Experts of a small language model: 12.9M parameters, a variant of SOAP for the experts.
Below are experts of layer 2 (counted from 0) of a mixture-of-experts language model. Rows are named router (the router's row for the expert), gate (a neuron's input weights, with its number), up (a neuron's input weights, with its number), down (a neuron's output weights, with its number) and show model dimensions 0-159. Each number is 50 + 10 x the weight over its row's rms, rounded and kept within 0 to 99.
Before each expert's rows: a language model's description of what the expert responds to; "mostly gets" lists some tokens that are sent to it at least half of the time. This comes from a sample of Wikipedia text that the model never trained on.

# expert 2
What it handles: Commas, often after years or closing parentheses, plus and, but, semicolons and dashes joining clauses, as in "In September 2023, he".
mostly gets: ",", "),", "\",", "',", ".,", ",\""
router:45 48 47 48 40 33 66 70 58 38 60 30 64 45 44 30 45 43 33 52 37 40 50 52 65 61 47 47 38 45 61 41 47 63 38 72 42 53 52 48 55 50 45 46 47 50 60 39 49 53 38 61 44 56 55 34 67 59 54 55 50 61 36 51 53 45 51 47 45 70 74 56 59 42 45 42 42 44 32 44 64 47 52 40 54 48 67 54 43 63 46 40 47 48 36 40 47 52 56 42 53 40 46 57 54 31 60 52 57 62 40 34 59 55 41 57 44 45 44 51 39 60 57 36 65 53 48 53 31 42 65 59 59 55 40 55 39 50 44 40 47 45 51 49 31 48 66 46 57 29 53 63 59 70 56 74 48 67 35 49
gate0:60 35 58 51 53 46 46 56 42 64 59 53 55 53 46 40 36 35 45 59 50 44 35 53 51 43 55 34 62 54 43 60 56 45 43 47 49 48 56 39 47 53 57 65 63 51 57 47 63 44 48 35 26 54 48 42 38 41 51 49 56 48 75 37 56 56 65 65 60 45 34 58 48 44 49 33 46 45 51 47 54 39 53 48 55 62 44 62 47 45 59 60 43 48 61 54 69 35 49 63 43 75 48 57 46 33 48 60 37 71 39 73 40 58 65 46 38 51 59 53 41 61 34 41 49 46 49 45 47 35 39 52 53 67 61 59 46 66 34 42 48 50 30 54 48 64 41 61 47 43 38 81 61 53 54 67 58 51 53 42
up0:46 22 65 42 35 25 42 51 48 46 62 53 51 41 30 58 56 57 54 45 55 41 48 37 41 44 45 34 48 51 56 61 63 78 25 53 26 50 43 33 41 57 40 53 54 35 59 38 50 65 40 45 33 50 36 34 53 38 54 46 39 34 53 52 59 45 62 62 45 53 34 36 48 54 55 52 46 47 60 44 47 43 47 32 60 57 35 32 55 53 47 47 43 58 46 44 63 60 56 42 47 40 36 61 44 70 65 47 65 75 59 54 44 40 50 53 53 53 53 53 66 61 59 41 60 47 57 59 52 51 51 50 55 52 65 56 47 42 50 36 56 60 43 53 54 43 58 48 50 55 45 54 63 51 44 54 60 40 55 67
down0:53 52 61 57 54 49 51 50 47 29 48 41 59 56 65 63 61 53 38 31 59 48 62 56 40 51 56 59 25 54 47 45 56 37 38 49 27 49 35 44 42 53 53 47 36 57 55 40 44 38 63 58 61 33 54 63 47 47 71 54 62 45 50 33 38 38 56 44 53 41 42 58 57 36 33 59 46 50 49 64 56 46 27 56 48 41 53 48 42 49 58 78 39 67 39 43 52 46 35 52 42 50 56 29 66 63 45 39 55 55 55 46 50 36 48 64 56 44 54 52 61 48 45 34 47 55 52 50 53 52 72 44 34 43 45 49 30 68 55 61 36 58 55 39 63 53 32 49 27 51 57 50 60 45 53 46 55 40 50 48
gate1:73 55 39 51 46 57 66 49 36 47 57 69 52 41 52 54 72 52 44 53 41 59 34 36 55 38 44 42 44 45 56 60 52 57 45 48 46 52 41 64 42 55 46 37 41 57 57 57 59 58 50 45 35 55 31 62 58 47 56 69 40 50 53 40 65 55 53 67 52 64 54 62 51 59 46 28 44 42 43 32 53 64 28 58 44 58 63 52 60 55 34 73 48 43 55 57 56 63 49 34 34 24 40 62 51 63 43 52 56 50 61 62 50 53 39 57 63 47 29 46 47 51 57 46 62 51 48 45 50 38 44 54 33 47 47 60 64 51 59 49 55 48 50 71 52 45 60 46 70 48 50 46 65 55 24 47 54 51 39 48
up1:61 52 53 49 63 61 42 36 53 36 51 55 48 63 58 55 41 63 41 64 36 48 58 38 44 29 53 37 51 61 60 56 44 39 53 45 49 33 26 42 54 56 43 70 52 38 53 44 48 45 48 43 59 45 66 70 56 64 43 59 38 67 63 58 70 50 55 42 52 66 67 56 44 43 53 41 48 42 60 34 66 44 43 48 58 64 61 57 58 41 66 33 61 60 53 46 47 40 45 46 42 29 57 43 40 52 50 58 43 38 66 58 55 54 43 51 48 49 50 41 63 73 45 45 49 35 45 45 63 63 59 67 40 62 56 55 52 48 39 58 56 53 33 68 52 68 65 53 31 54 60 58 55 59 46 47 48 52 39 41
down1:42 57 57 61 40 61 40 26 35 53 42 52 73 50 56 45 51 44 72 45 38 44 51 58 45 54 47 60 44 54 48 37 46 47 40 39 54 52 54 44 48 36 38 37 36 61 39 53 54 56 40 57 65 53 58 54 62 59 59 52 41 39 42 47 61 38 71 49 55 44 44 38 63 54 57 55 36 48 28 68 43 57 39 42 52 51 33 62 67 32 29 50 52 42 51 48 63 41 71 40 57 45 58 66 59 71 54 55 50 52 50 62 58 47 46 48 53 55 61 50 47 51 40 44 49 67 32 42 54 48 48 32 38 53 68 60 45 55 52 54 32 50 53 74 69 55 48 41 43 32 53 44 43 69 52 53 57 54 52 39
gate2:36 36 52 49 39 45 45 64 51 60 47 42 41 37 46 51 27 41 73 39 59 59 40 61 48 54 35 45 51 50 48 60 39 53 40 58 31 32 34 72 39 53 58 48 57 42 57 53 51 40 57 54 71 52 46 38 35 48 53 60 45 62 51 35 60 53 50 52 41 54 47 63 51 43 48 63 49 58 55 63 50 36 67 48 56 35 62 67 56 37 46 61 41 49 54 52 45 47 66 39 31 51 39 69 45 45 44 45 42 44 36 57 61 50 51 30 48 53 46 58 55 28 45 58 44 54 43 59 60 56 42 31 48 31 49 63 38 50 35 41 40 51 36 53 52 55 56 43 52 66 45 39 69 38 42 50 55 37 29 49
up2:57 64 40 61 59 45 39 64 64 50 56 51 55 39 47 46 49 56 54 54 55 32 46 49 44 48 45 43 48 44 53 59 46 58 28 55 43 63 56 51 46 45 41 46 67 52 39 44 28 38 50 50 42 38 37 44 42 33 59 51 40 55 46 49 41 59 28 42 40 42 55 46 63 41 61 21 33 46 57 58 63 37 68 56 47 53 39 44 62 47 61 47 61 40 52 43 46 54 40 51 51 51 45 42 37 43 52 49 56 53 50 37 27 61 61 62 40 57 51 52 39 54 49 26 25 39 68 32 46 39 57 50 43 50 78 56 60 45 51 53 50 62 50 54 46 48 61 41 40 28 51 42 52 67 35 64 38 51 48 46
down2:59 43 56 54 58 40 39 74 54 52 48 37 59 46 51 52 45 53 43 48 57 52 42 46 46 52 43 34 56 49 60 53 24 44 34 53 68 53 67 39 67 44 44 62 58 52 51 44 44 30 45 36 53 59 45 46 54 30 52 24 44 39 43 51 35 51 50 52 60 51 51 53 54 63 53 42 25 59 54 36 39 52 57 46 52 68 52 48 43 46 55 59 66 58 50 45 53 51 36 56 55 59 47 40 55 46 55 58 54 34 61 54 42 67 67 59 36 39 45 48 42 46 48 20 44 51 42 48 50 50 40 41 43 62 60 28 54 49 47 58 61 44 61 38 42 44 74 54 51 43 31 46 44 53 56 66 39 51 73 38